From a checkpoint of a small mixture-of-experts model trained on Wikipedia: 80 experts in each of 12 layers.
Below are experts of layer 7 (counted from 0) of a mixture-of-experts language model. Rows are named router (the router's row for the expert), gate (a neuron's input weights, with its number), up (a neuron's input weights, with its number) and show model dimensions 0-255. Each number is 128 + 32 x the weight over its row's rms, rounded and kept within 0 to 255. Numbers have three digits each.
After each expert's rows: "comes after" lists some tokens at least twice as common just before its tokens as in all text. This comes from a sample of Wikipedia text that the model never trained on. Tokens count by the router's weight.

# expert 11
router:136107130155178097094065095111126124139113070157120152170108125074125123122107111124120081094144155188112109140125155180053129150101112145104100107136102104128086148077130194120096114157109101179150147099137190134196137140092079070125154128133165116116137149101098164173087088190137157133153123148113104155079107164150122112122105163130144133184094092096063136155115127123133104167120131117151145142155107086136131091168164114164164151054179122132108149120121043126114140148113077091173094131082060116088104164086061101119102135124213113101189178139131144162137141077140087108159119170116165181176148173112105106111164123095134106075065130086088100104152127199079137068179115135121150115152126094109124070137094092081152172129121159097101104146104095162114181137164184
gate0:155108132102091088064110121155205140111075131117075169109126139140095139092125107097081149127126161120117124101129183126171086103120079072024081133165174101115136139116122144174076106145125147119158061133096149114120215146122194167129101164103162118077103056080172092139152132170095134155142133116152160191136152155120200109157161175096134124113103138136104120072113137109112120164044122140147127110186091141135076142133152087111200162076099117115135126130169096167051163122154119121098107083153100128112085150145119072129125086134099156133130154116137176095137120102109140119199204160088151111110154140124153107113131212141094125128154121111170120110111135128104131127150125131138093121105126095162151165094116113071112201126180140136089092156136097144095203100106087
up0:213127112151121126060150163207145147122131168118095224088157142157109125112105148195143065135147149175131142153153119086111135161188078162089195138159216087069099114115113126125086138170122075133089125047125112119150187101115124179133138141168130116148130148081145173126115108153126136155065165131133105139174122168105065117114180137113111133097144140135124112158132109044100171115127111141089173161110132138141110142145103110160132108151105093163140126147134145180129157110133135147139102113099138065105160137177152144155084101132112095170129114135135167130091184146180093147164112151111152147146117124103128154150128171103186107163069112119108189131126090189159116161110144095122177203085146135173136145136127201189102167186168079122128123083092164135106100077136120
comes after: ",", " (", " and", " \"", "-", " to"

# expert 25
router:151125156177139074180121126131174143097115082117095098119182134132169128155095092143128113179137098152150126087106122159119113152083173154174110156155111079181152033087152117181150117117120132117123222095196142133119155156071114051141165094104146158114087132149109148194142123179131127096105152112095125143159109124183118148161121074178155138134113125107090158125054108120100097119083116124114092137125182140130127100137194116165175150180074116130160120145086063150088185167143144107112144077118142132165137141111069130097103127095107160127155109147166143172091116130153149164149129096094175137155182145079177104161147070114132143102033157088103133156141123154128124172104090055087164149159166084109150144148121128159133126085126172087123177190107126149097143112127190
gate0:171129162070128105132137101117143155160109149141129109153094098162113089118156120070092089140135126090114105105130094105134104168133170137159111102163140079124128138093141045198147136142143155097166163115084102123124182138070073136142158124103168158120180178165096106113085123146110125146126124164070188105161168116206090118092118110119185159144109137088116117076143134134110152089082151037171083165147092114131088151104144120102083147178126104125085158173109165074076140181106138108164102036123037074127144111123124107162106087130132132125129079187085092136146133088100158156081158101169155100134192132115135135128145122090106107100122179166133145179159149119138142138107113016129087151141140165128094121091134179120140126156169100164069139171150139082090128139120160
up0:121084174113172150164124181107197153146159189118144141126115125086141082000177092149103131172212086142106084103145137135163136134100119167138112155091093083149136160099118133087187122099105104117100066117104075093055163116071129148154176127164163116164072101107151098120170101113142147112117160112116058135145186172161128092126105097139118155159109131150081117126175159136144099122083090106123075201163147155137116106111178154099150169120152108169112141193102153075178149144079163143147147124154151120133154122117201041132096116098142096141116091123095127183112082098059140135133152098103120118098102092136150112129159118144157143122080111093144157095164109127142120098166161152170174154138127129156140118085118099152110094088107111099171200146156136141167158135133129
comes after: "\n", "-", "|", "°", ":", " •"

# expert 31
router:107078144161186136105073087124140120123124104055056117114140128125128098103100138152176103067131070141187092127073125112133047120105184095150083103165121095191106084100137138122157102128104203134073179122149118083121096146106095127154156149124155113101092174127083113160099121081131142085160065128110155126159132170152092152157148100157163183145102088123040184128127092149105139142138110149089144119144142153089129095174132154094157157126155173098107126154110098150114135178115123119138077127146088122125091181102112151125178133120137101114122160186134155159075100140135161104111084111109142195159160174097155122100160137133154095089038115057048138092141097178140154107111097100098155126186139099181075128180136143102153151133104158153143154177095109156150173097130166
gate0:154071127160154102112123149148140114112191111129170135095095173130123131144145122106120071146127206152112154177091124166195150163110105110104127196107177160142157131132111103105094104188143124095110142142117136200080173131138167134108123053110118113120091183105145105135064105079049148147081152131161115087161159092125139124071075159095170096142119173167088152151129131116133090122094069105134093170187146133112141139118116189148139155116156146096097124123144108121136109152156129106059143099137113162122077130210068108150117074113169144165090091144135146129108093117090114156084151111101171186196107175146171160178122086094102128092050138167084148105160122147131122035149107097147133089152122150132140096141128127119133143068175116136142133108151051187131114077126098
up0:121146069135114153152031103126110194135101149120156099132198189053112123149114118107116165126076097090119087150101092102075122139119130069108138115093140080102136154129130155144149155108109125144107208141062111136157122165127130147117112122152153127079071128129147132098142196102098079075181109122127154163116126144158197148146114148090101101130193123149120121134122092122145102128155071157133087012108118178104161086196161158178122140125082199089191120117140115172065155075171090085111062101104113164081146108101158119178118153097139087138079116116074122116140087161164103126124131062101154138147102102158175120125133136137108158155160153160159102120103136106121102154146068148128144120111136097158151090090161114109151106124164154160122116135210127141142166176116137
comes after: " |", ";", ":", "°", " -", "N"

# expert 9
router:101126141113135080120102119125162138086092145091078128138132160161154122136109094138141146124171066191113131132119185159115124167128163078150134141156101117090107102101123139142116141143173233158118143087161100069141132083106101034092124104094156172117140075106135145138061056137165156064114117138173158060095149153114090128172092142138158192193103159132054151099158100102139140106116106152134129132142132090073130150120170136099118105119135179116098102134140106169101163140141116163116145129067083120104093150123046127162093148157124115178178128208130157124136152096110107146105085136154180206172096107063203139117095141144143073083109111130075141122157126128120085110141164133131156201162107127133182135110134148111102165111121146216106130126115111137132173160157159
gate0:084134166119114126171048156161124154102136107129134165174147098147087108155104131121136167095097158050124166125121150157055107163094179101138131120123168168105131138194201144133135128101125134158151160129090146110131148174114132152154105098101167153121116125121059104081116118187088158152082144122074135079147168069160105085139121124152145165131087163132078103148144082153090129123141158115155140129164120068158162127122170053152100127112116152173071071094103105141124099100110112132122099164162140145147169127156138138152143091140106071111219112144150133107119165131095126174121125122144115141120098105116131145168173113123123113119137152006095098065095205151126175079128075082186133124154122185125165177124154048107077118115112176089149123099095093106117061146112091
up0:099121146067137088127104125090129149137099129106091138183050080121116107181101165201099137077093134200024165123116108159157056135115132113082127177164113134175140072078138090153156158126102107108136106158196128118152133138091178108163155164170147121170080081126109162151103150075117156126173096109139106143146105117133155123171155108065151139110124125111172104184160117109119096129087126093121107130103165158152140090087133110151127164087121142162122101090102089193123169148161140159136195140146091133122079129155103078165139168134121127132146171130162131102213129107144156097118119154137140164136133120095071147062143086149084200141155069141154122112132119019164074109110168093138158111080133157148111105127128153147103144202121155094115176135135105103108113153126167
comes after: "\n", " |", ")", "==", ".", " =="

# expert 32
router:097100148106146116124135139167106166132097120102046163143162186091107125114124113197130107075092141105205147122098143123117030197132185126123126180148119101167137082118121135158089130137179169156085165111170168131141110111103120143122143146072110128146115122104091088171104131098153164126161113109114121100135160135120065071114090098096114139167176124140116126128093086177062158191102104136090136116136086099124110166096152142150167130117164161045154112211153056214115171158145081067117110094112127142097125133137108168100155148114155126139110126130143160198111152120145160137208116130105144207172132151079180124090158124143132071127113065134085130140130126134124089088084100172121186159156123162109112117114135175149163142152103196089129125138130118153144107173093137
gate0:157161109091088144142092166073182138099156124128105122098125112164173139179099070118083098169108131180160112115085189160079159156152119093125110142097114142144127150046114147125121096148139167130153132118108136138154094099097142176098097129122127122178054132089133140102098119077082173120076061186105150075164123093112146157123182165086111141135094101104171146083052116135129164204119179163120180138144167144174094117100112203082140169130130131108084129137137147128109116171096158144180158153104116120134188124159091131155110142089096136180065161144101141172139089106113119161131119178117131081152155156146163075139083135131137127203061129111093097136178139119144078150137069151145104133163113087162191097110147153121156119126145186095154169125095137087183128183083107
up0:147097143146060133132122140126112146091171128080063104085128142106119108113095152124179148114140117122124123160122140118170136109171064169148115210094049138128101144121128102095174124123148101099166117142131122104140113177097123175123153114158110143154125163123127107091137116094124097186164170116180189123144140132149151121071167131055187111125112199108115063122167174123114186150130086090129139142165155141141128158125090185122120145133143146078069102108149139098148136174112162107124150103142155087078177137089127201126152164091137155035097180113038161095171099153136127094156141100102085118122105129124174125103100174173163166118172156068154187108147143150176053137157065149102131120094142081098087128104155142103151153156156189138198139108107128073164151121153137
comes after: " |", "|", ":", ";", " on", "N"

# expert 10
router:092114190138117120088109135122159089097147122097152110157110148118112123126055125149125136103165114202107123098080165185118121174115164080160104079124131041087142136106140135132096155141156192122114143122167160091133113130118122053094173089089118120112164113126141176089074102102148157099122089135172175118078107140088129130153115104140171147239135069147030167078126113139133122136088088136149071200152169121076113148108164214099136103129145122120106068123109111152148172188155141122128090103079113129073147135127088159086121147162140123129158118182097122156145134091119084136086118130150199169159127124074137165146139153164125075159115082146094120164109176155098075136137144105157183178162115133111139154123127138075148148141142165189107163107149144119161177152161149
gate0:111128064152123179172186135146162085170171150102089122155081083151138179159101136109134117154165140122163162126125132111140119102124149063128130113157100161128149159156181140113071102209107157096152177182136120060144127136149132090066135138175131145106106096255119117139131102176091130087136061147127141140107111117099102113084134092123174116147105146109154084169162136103196120126155124111095141212095117120155194081101149091078178120087138121077142165148084163136112155086131155129116118125177130182097128150149064096124091121180110158054151107112106152117086117135154153168101113215119183105121162085124112154114084056166135132148165122127115110113105119107123170135096145162129194138158160137112098112129158173076147166123148116121156123128121127181092130164144102
up0:185112071182132110096087125104104129129119182106115155109127138138167109079102137105054072139101123103120083044084153185113107123103132136088181106149092126169192155151150142107126112123058078192069122159159071119116110098153093156101128103104086121155122135140104129136173115184121138117097209151131101072180148101150035095113114164065129148122107110146116145162178153120166118136163108203119136160080129119125136121113118131107108091104090119157221163137143142181144091145139130143118128084141118190099133085109107088085129155101121103128085175149070158138097143104113118138112115106062056139210119105162107075068107166135129113152125104158143132069145094127160129114153110153114151150100161090114121129143096113109154151193125137138141157111173172094083115084119173
comes after: "\n", ".", " |", "==", ")", " ="

# expert 43
router:077106157174129077135111140152142113092118139073062120112100114120124135141126096131135102114120115182154188096116144144094105143118132124154121130143111071117127124134169117125083162131090189121119178144155108065125122110116099182099178107153127087146168121062129143105094112110099153115131073131132168120088138151129130124138142065071186136189114095074087141171106069119142110113091141130161129080099155051080139072162192104102148153162099121076114141133117105117154156171155128136173117051132100066134078126065144132137085139143135109086124158136215125103139092104132108153099133147148118124195180167120160192112128134136152109088117125138039181173135150194092106107143095053123137182144139149119072107180122063078109167155111122147118132199109120134169117068114173
gate0:106057194124172205139107143109126173117110155165131106124119087078087155127119102151164108157135129179123153178133120181170183092172181164094142088153108159145125127127169093134077116117128075130053142131123156077143129112133186079111044112127133125190116123131104147158184149153088123126132123153181148151142116183063092134191146086064112123137107169101017138135135121125093106130093178160200155106145111172137160139110130136167150111124148190151084097119164120132143149142140130105192119134150127202173144111132124147121059110115176198136118132130167119121164057142100111124123129130171129122105148104115123095145154125087192134169172101129138117112119098107155151141159118095088113158128098130099148120145136113160108140130227118164133138055163088126106071166110111
up0:206070115140145156132104159124128171142165132137105096123174138104095136150125148164084104056129130172091159135177093093129186167135095078144092122125103111090146170123122163158116070153125157070163141112088179131078153133101110155138123158085161124092151132122127133101209179224118099120108067097093150178178104100121128130154108195113134182189165112150172101095139093136119112143080098129074114158072096115153107140124103150143163141092151089101121106146147126140182132087102123135089153067102163108122172082128175139124128131167155118133115112141129104169093173096098142117094115134122148129208110127149113122104127175159111165119199204176147167100057143066103130132124217150125085100118091125156188149106112101155148105127156145144196113193138107113100095115097148
comes after: " |", ",", ":", "-", " of", "|"

# expert 68
router:113129086176170111163100164115191137104148082113144158111091116157129136106089126162183098111106148137162140124135133098085136121142152127142118143139128088121151145103158148142113156086145136150150175091132144067138126063116078056125143105112166100106127088124097115145120124155111085168136143108141165149086121110090112118126039081132168130116137103111033134164104086165102082128073116148155101117092140125102139131108107083151131119143113085112161140176174101109120172160102092106145142080116081114112193112146142215088136108099130156068129190125177087172069066135127149120201127109106158158171144137059133120116112137168166070051096103119071139113073099170065114129171066097103169176149197088151106133178135147143186156096158166132100152167099105147096110170142161
gate0:090136085107104177078148128140201140157103103141152133162137138156099153055104105179092160124070113152136099104120081147077165100161059131063087151187111120150153124181128174113113095147094062117139115118118150115113117109064104136086157056144146155137089114049117136147125146075099135133086120146123129109139111123079071186140148113160123160153113144156123142132092116114124105132158166141075092107142107118099114052148105172108098103101189147089174054197207117141167122134079117100128142146196162185166101198090128165123119078133175121105159125101074099115099123174146156147164127126116171115123061126117165165150112149147157121141119149183131170111154120149095081111097114177117147161072128110081080187107132073126081127146108104092132141172152109133116140120154093
up0:129132081116149139130182173147134141146134137126144125095062118143080119149097146105160181190141135133094143110081097124135133128101178113201106103081110080115128178090131174159122072119177129161134099129056135145195146083150170087198171134103075166131207127127147087144101122079120070108169110157114126162135131143088093179126166179061109148140166102138130103111088161084128130149133163170136091134090112103136178157121147128125158133136106124184172048101180093129184164135148174077141098172116086129136107151097174110079093193108130100152132186104134094088115108194103126057132136105167083177177163190130183138158113118102098101091069088106142123141141110162169159116071160096126112126108118075114117087156119182111125096117129186127123127159139132130110152141118119
comes after: " the", " The", "The", " a", "'s", " his"

# expert 42
router:131087147178155137123170159076127072150109084051161192129189159095104143167128107175139113126127079112198108100116115126094069140095122134126110101144094042110144096125162141053122178118150170081119153118178142080130150058122112137093147118084144128193151120063103148170125149165138124116148107099142115101128122116114121116162143124119119135180130112107153190095070130120181134138098068110145098128116156102083131161184164153124171114100157132125091079146116090139084195142097120086202140114114119140080156169133106138125143112094118142134136234129112086103078140110141163203098137121172140190134186158090158134134107105144168101053113128149152188148148137182126057108140090107107164164107126136143120125117122170138149154105136111098141102151121087184109123125172193
gate0:174140183169140185057121152105150121076169126109129112109112071121079143126177073147084089162106156146113148077129201125053160162151115129139092204182106161122126185152115147137081099136173145097147121111130109100123126137168140118143194070105116117119170055117141127073141166077092131111156173126077113156124172111117128136055114077118093143086103120170153126109178062149104119137111139083110192125154111126084091135134136102126193139108143122070174164136127092168102139152143058127163120174189136112150129121120138163151112129145159102117126110072148118145132126066097074117195121101164126148173143179143163166125118138156129141143148082129154142154162078129133170143078133072066131160167139129156122082118201129153114084080119139174111120094161123144168177143138077
up0:147112135135090164128141150133117146150128171113106082142164123163114126167095106091086142090168130159176144185147130127140153194155147158146132168094161206099116177152188215148079107127174068148121100116158067159122131154133165172084127169135120122082092107150111160119125118099132145168122078130139153131157153119099177113103111109142082106137138114126127131134113156107119159169119133085132108122154158118130187191127057108139146159070073135193145131100170130151161105123076137154152166203210154094170149121176174129147097087156117127100164095128162141176144126125144083169108090149155101150140152215137143140157126113145077154157144140092170197109130158128128053161144178074180197121191147084133146089084134122111135140053134115138109136151066143120176115067135125
comes after: "\n", " of", " in", " at", " to", " on"

# expert 54
router:112163128157100140170085136132170118106080121127130172102139097140133170166096099169123180117156088128169150089127093149132079096112163070135114125127127135156122168136152168168132136080150132159053148138140142105099098135133147070105156135130163056134128154122150092146144128165073079102116146100087133095090110078065076179120064095096203115168119101118153177095120113133130122190138124181116140157145118156120101118176139133144108128133217073108116152216175106085122166155144140134126029078134068148128184120128071172114153123116131122066162114174121133124088128103127125114178136133202134155152154095110136132109143116153133100102147123144126141108000125139154126138136117111099158134139163122096114143157185146069189181081121165127121171174118157185103125170143116
gate0:170103154136125139194130148149092124112136169162117116124113089141145156160169091176149039079157157126136171138140172120117147146140134152127131127086102124120147130179158148122064081142097177136159082147155224126126154094154175168099148164144102050066125113104170088172134149115092124078126180128130126155099135153154127188162090176120085067144168129116127117168112145163130165104157143098178180060126112123170064137118165151156095128114169121156111158158133129162103152206166117177073139120135129106130111122157142105096087103126144124119116152151102053093164146113093161112095184205142201096121165110177107196160122129140124112139154121154177188147099104166165149109179122146120134093086116173084177088114074109138185103131102086173141109156162150136153157149126105
up0:149136121179147105076130092142151132152127146109182130142107109106157149086075146056101143130132127125158130175169138133135120161150149119132059109128133074162140146187104173128122157203127159116124105123121120154162135118120134156161089143172077081071089117092156116116125146093120111139149163093160079161094119087171123136118131114106066125177123122126121105189156074154179172133141118173144086103197103106093076108098059098098076182142114112174110117133098150199101100195152158129103139049133115173150134124145142144142087133104152133101127079142139149106156133072094115118123102128133104067082153073158148133139164055053112078120101085172137091026113128156145083166123159079138151176155109176145139206111094186132141115146101132139128087108134149129127077146125200
comes after: " the", " The", " first", " this", " second", " new"

# expert 2
router:088087177159152104102121105148123125132084087122035126132168155032155167121107112145204114113076113157217101116105172109148095123152126108139144167142106061136134138120148138114162128130150174173106156155168126121174084116142133149080135120084152126057150189141098133166085135095150142095198131126108165101129144185102091131108101129118104200198183114124027129146125108135107124156134132147123154182124103141068114138142180253149200128157107108100167111152155090139137126173139131106165087095194126136153133110146127146121133079148112139131197158112108096139140146144107142099141102144127120149154180126082141182115111143149144089139082107141068111083094147130124084096102063135131156185160147111096130163083093142104150157157149191115150131134121124139131111118132147
gate0:118075155140153129074147179130155118095111080140135165128114100189115146201150149137071191166116092059145133100119149102101187152130115144115102144130157138099180125185112188128137199180147084101147077157186142074203134096130122109123155061114122091129100106114133103146182161113180165096105130176131189137105112081129118172079121082109148127116142121143085137127151121107105184122167120131097130167089142130125100138049149114139228133128112141154122116186139123093146124104033079135097120122142118131114190155185134075149114151138115104176152117172205175179118112105124135119140117093145156091141162089129100149150157146125134142121162111090093074103103144126145132094147097109132151169134097145172166154121128112161203181170146143118127107135065142125069148113140061
up0:144142107135130140142142103147148135104064137160128123150104184090169153156090192119177105160042126110101072150142092128095128105173160130140166106092193159095121098108117151098215118090140187095141148123114125137094116155070214171127171109163124126084131092136167066121102189158184108156190099140111121140118101151089086129138125053165108146175112122154087100098124142096103117156086156115142159131082134158144182149147104171134105110186134203126187080190182180135103110141138133150062183125104171164090114137117174108126178113115122132095197136126167129144118140160120132128137133148168127128155135053133120126120132125098097141182116114139111079173128161105132040182139110116094089101105128140124082134061111126115130123164117177139167143065145127104064123141144099
comes after: " |", ";", "–", " 0", " 1", " 2"

# expert 3
router:102128159119168141130103123110127156144111102113053124136113141168091136106100107174209094135103123178175124151118156168132143122120149135176102115077065121099180044124139141089158180153157128129102160127158166128178150116129154091113115106113146133137143176143094130084098181148151103090117127117135198123109195129097024097153133080116134159184092092150057122176120137131142101111121106162124118139154097125126110092151163197101185088140146109121109183126126060152161180148101158130196141088127116157082130117099142207149137111088128105148170207121096080164113168129123105114146069152150159141162160168074122110077168094155158120146102089125096085100097164213156112137140137124108139148158135093099077088123129148101111149111160208105137151149160135166130192136149162
gate0:129099116076141127141113106145178074071122151143108116155170139147080142126135119136097108131166161183076139145141093102141123128087168131079159099077145130129189113171108133121065081102088086154172113099088141115095128115155100128085135149184073152096108173100159154128137149147180214135071142106099151122128083130129148094112107091153142168145126105079144148073099144113156149037096060106127070071066180136137052173150178136139131107130195153169112119128110040094145135113095169097116123135159087077099144156159063127116124166128186191111163142133131150073166151145188115085133116119120160170099097149129142162170178176113095144134136164133157180130096109129176125152061166112088167118139137116110099089125096141134132102115116067105136151138101141105122081100163167
up0:113154160047147122171123062116080122138154156137130082091107127108091132162147145127075073124089156162136151106071114096156118118182104125126140211123133152167129139128144147199133156111105177092121092164128156126111147127146124161121127159100092157127132119157177115210114148121158105113137135154151188141087079089117108157155147135160207043079165131203088117093173135146115066133097118179145105126174153158114120117127131124088159100104118087138138174100159080100144152135163094167130122147155213169120164156152125142164155108136120098147184139089176155064156110173140121144125147133121117064132130120120094107181095117180204135098107093176124183185068115135124119201079131106131208106158133141152172109138084118101089132135161145107110119097102091141130088142191147
comes after: " K", " B", " 1", " S", " 3", " 2"

# expert 4
router:056152197146084081102095142109149140110128140107136151120125114111129099202160140212126173141074105160127141139094136176092085139131125062093155152112119101128139161138116113124112134099117090179092137078140132059124150168104134129107156123118147118087114123091149178166146119192121113102174119094108121091098108096148098068141112114097122126173121030100166130152157117090140173194107161133117130114173141147124028093166164135138150171092152103096089110223097112103111133171063158135141072102122122145101181124125074164159091100175169110142105086156088108129105136122122150137083137127157110151156111126120169157065105142220138103115095153104086115117111166148172116130182141148083185141168110106153093179103133099076146205099157139160127151112152089163141130092124140
gate0:098174093102158134157121151135132114170192121171130111118126131143151176137152151158139155148130121125093170078093139153183117145146107138129132073087167172121116096152160130129125182079140137113127044146058087101103135111169140143087113144147072106180123137190142090159154125135136169129140141113114110080066098108167118131069105095087078162175128112178192073160061135095132168119128122113164148129100147132143120069113111179137146105122111079108132204152159177123170153155121150151164088087126114089154112129126119123187086097114104108121118127102176150093132105149087101143054131110155142151141107152131101228160157120056088135166149134112190050127116170102149102076233135167083091148144162139143179128084106142120148096146163128168140122149132137157098106130200106
up0:033095186134150094151087084178111143082173111122166125140102168171100127133141158084149126053097098119118135146120039101138083149130129100103143116130139145144168166174120078130080133141115065152174132108096100192124200090101102110120086136107108146100108083123111108118134119172124143180131105072101106146137140117143141033139089166134147063112091113092164115122154087116095114152108178140095135128119139135082169115148115086105116138122130128107163156132075136138095067071122094108122105131139139109211149164175123175145097092162102119119182142136109146119114095131096103123153051121125123183137179157059163168186175094140116174091154126121095139174158165140123107120079159099151077144140087136092098109153095183121165128088108174052104118117166092158180147108098103
comes after: " to", " of", " for", " and", " in", " on"

# expert 73
router:142114110118163122148104160152098164126126112101105101104154115129121138117081131110156145106204113131168170119095160136086092144059104131121103103112137091129108122067175157148105141158125174125137134119188164137131123068107115086076159123131165102121114128115156135101103088178148135120166137100064185099126120139091090142152084075103215093159114139112118107134051129084183149114087077087142122164161095151148154167148131141121153127154148074138172140157123086163091172151150108120128092137099126100147119114134064196081065086106157166110107177069098078153112060102155125169131143134140139112168131087157135120099136145156091100057128157107039090115099101242079121113136101111176164177142213104141112145144095162126171138150119168103112078122114129104081125078127172
gate0:100081114115131089054133105167091179120152065213148130125140101148137136137158073148128133115130149112128197090151102084109067099151124123087107082101092125107132139090193130100087088133100173133115091100201136163165217129123140109045102123127116109149097110146171149130097127096102181177113112194104162143128088155129177172070144187147119145146114167137138101093146159112167193139101088110100141092128129143162107115187078163144124083162088159103154102085147119146116132125103137142116136083152156136119097127142103076129046102143141103133080152139103123129114098143122137179099135096176084111131126123107152173169129140129160081115172097121165121096109131183089151082163160176095170142133122143148168119150099114138016154166135169110143095134079105198081121173112101
up0:129095120186094165104080148095151102109122155129083110087121128126124160113177116107066118135118147193161115131119139101177117098109195162159131106077109086127161127152106087182103116117187153064082148124174126128102128118135106134104091101183105146136164095144157152143159119152138186088120136132130105126103122096146182121152099135094167169156139153133176140088123082196115140146073145141109159075149157151125109125138167131107110129103100120138121150123137137160136129070148207198115085112084104103101143132109143167159156148122061143111097147151169119118105142112078121090109097067118159135115161121123094155206084139101029183127147128122101143116107074123217065067151165133161144081093149182070097139185080106157096126138142103154102139077056132054173098168138149
comes after: " the", " an", " T", " a", " N", " An"

# expert 30
router:082130139093098100089111139128173094126099145135120134159143079118110117133078135173175136115112086159182149117136106113102109141129133063154109098056132091202174100118117155133118132140201159140174170135109148124138102125115108152099129113139160067105103053143099138106097076181112149148127114092140154120077108089115104112107060106088180125141119089093027140144098130067102122149093149150128172178156135146119101129116117100112161164113106122089196123165128133115125129138060111091085138127139141100127180137139102189054127092097204155079116176144170080107127104163138189114136136134097117206183112116123148132125095115184191064135152106145036125109104123178085125057144125108133141120111161121136153119106107172114214101094136122095104122153107088128126162128182174
gate0:109115080117124096142086120133152080154164170126146130158153154146132146093109088086150119135118165081046136137155146141116150155106125118211118112130157137171109094124126143133126136149085160125095122027165151106150088112125131119114072126095152122105117073069151138112093128118130145092167133138168151100145166198060144124091144145217092095167184078141111142125137175140105102141120156119102135152132097115206040123145150147185147098093092162102147147111103087106156105167060131174100104155124117115139148148138156123169155105122158105117161094134130103122123202140113177139106162161157146111166122112158050129089121060107091148155100106134113108129109165132140179120179184072142086083111139196101177079077116168155155163163186081182143087099062088140145128115108152
up0:139123103108073199163137206117167116127096095152083086172138097126107189080144112148099129123106133118183115097127128117161080110098117172124158122085116166168125144112158160131161113124087168095099135176134103077132130163135068113101121122090157096152125092101150144120177117090145140120124064060131072164077145104125118176132169126092132090122042124098085171157113093152104175138137051197112143153114141126143150150096148082126199133112139104123121159089143042153126181119141186070134099125104183102180090110112119154089122163101099150131110136130146112146106122149164076112081189114156126098085143186136118102144162127109148148146059157122163129108162084116088142123159169103113124137159162156123152024127088104158091121088107136104120135085114140115136159095051058
comes after: " a", " the", " an", "'s", " his", " their"

# expert 77
router:115118123153110093130122188121167127103109146068177161168171138090082112169108118184065091139158187167134136175101140172118124145093140127112110133110094135141177078131168143144182132110104144110057156162155148108124175125182136148120225112130172061118126115134156126169105158079092107090156072137129161150173190186096154122126120093140168176150118047070113142137096137138124157134076104140128099137173172137100124146158185186106159133154105126124183141141100078171133162159107167136130084105156112137127148141155155134084107084080178110101181128100117110142090055124069147157122152158158186175147148124124111204143121112122134121122117175106098163127070138112051104119153098119111164116154176104133112082121115164049178136127167179138125145177072113125106136162133142
gate0:151110165132109087088120125164101144114148148160144200140196102121151142100107113108094148124120159108086146174156170141088119134128156038182112092086101138098147085149138119098121114130093091091159140124134148102084158201152164121110161114092144099160149134148155092137075094116126171162137111151158004170201148116099104078093141079089099133226154132097097136108118168129105148105139106146119137178155158094146081131095150142075111098111107082158164111157117092113084125165157139157121143128182125109163064172133129129191150145102077141164151152152163075133143138177116168122104113107119163156136092089107112090118115126123134143105132095114139073180131188119133140061095171136126128100139083120151185112188119107095142155129131154111125157115066183118074157202199099
up0:122177103173168092056149159109149111136138122169123148144206079161171079152130210113106118132123142161104119141107090178162164132180108104196142105165096152112083179068123044127164108114180126137183173155166118136126119079137126150132106123096112108109129130120153163145122113137120116141124086181165098114074163172104091150082055110176095133145144122140054149124144119093125118153085126112102130145131138136141171153147188107087155125200121061192168131133120148101134063188132119141098142100104157113147080158187084141121110131156122140124127178144136054157098127130105088066189155137109131083115140134147154096171110125134172099073156103123152107148123139079132126101094108134165026105155172126177140128152125156076138086109099133162172143131114130161095181088151092
comes after: "\n", ".", "==", " Born", " UTC", "\n "

# expert 35
router:094127176133078104093181157096122121143121128142121166136175141096089136160100103138116119148108120147198158127113150117084119146122116106156116139163144127144133082110143161127111112150121112155164162106148150119173144108103132146123170121131127062153149089123097158129149111157129119100126077136121154154122126134145134134183086124063154111150117044097127160106120098088091182150082167125129111138128082091091152119172185212123133180148143187090123103102027098123153134177139196120158125086096086184118200089120123187097058134104126140113134130167150145186105107148081175163128130132124141179150158154062120144091125099190136095146090135079046143170166106160141124169155069136154173212115196083144180084141164171121133104135126119154136155119097113111054123157104197
gate0:122190139142101103123115069123138167142109114129128116106121138129148169102166118156115131125051106112156135097077111087158172149148161132121126080160133135096149176113135139138146141123134093119120124102137136140145121104098134179114164177126135108094113121163149140151098185098109181087128100118144109148171152119104165107134082188157125166167175142143085148150088172086109139134111168121175151129147147129083110089186162120160102101178141217047078158169107150089130111151096109128050135117186173103132151135130185158164116130152108154137150116115176102163167129132157083165136115139144119168146112130158200153132122084088092145135151093057204186140155150156094053100045116091169141120114093162080123124121104083131067075050116105144116191107045131166091084150074098
up0:146133120151166155143128179112136120126111110094153135145139122099129109107150094180140132086079118133124078125103146172129127167153107131151082054107125096179114129133090137150085187151119140121102155063098092096081169134169155115096100062183136150099088080135104096127179145170135182087200133102178121082152134120133163100163182146109152136173120132105148122134071108135147147106127109112097085128127151102138099075187138193149177120179097132078156108155149164145094219117154123120117191171101115024141102106107105142110176132114170160136162151133128164077165106188099127094126103145146153160133084142154139113186127113123117152100137130114124056046106067117138139144111131071122084133120108086098156083109119156140076146113099071072131125169087128063098164181086082
comes after: "\n", "-", " on", "==", "|", "″"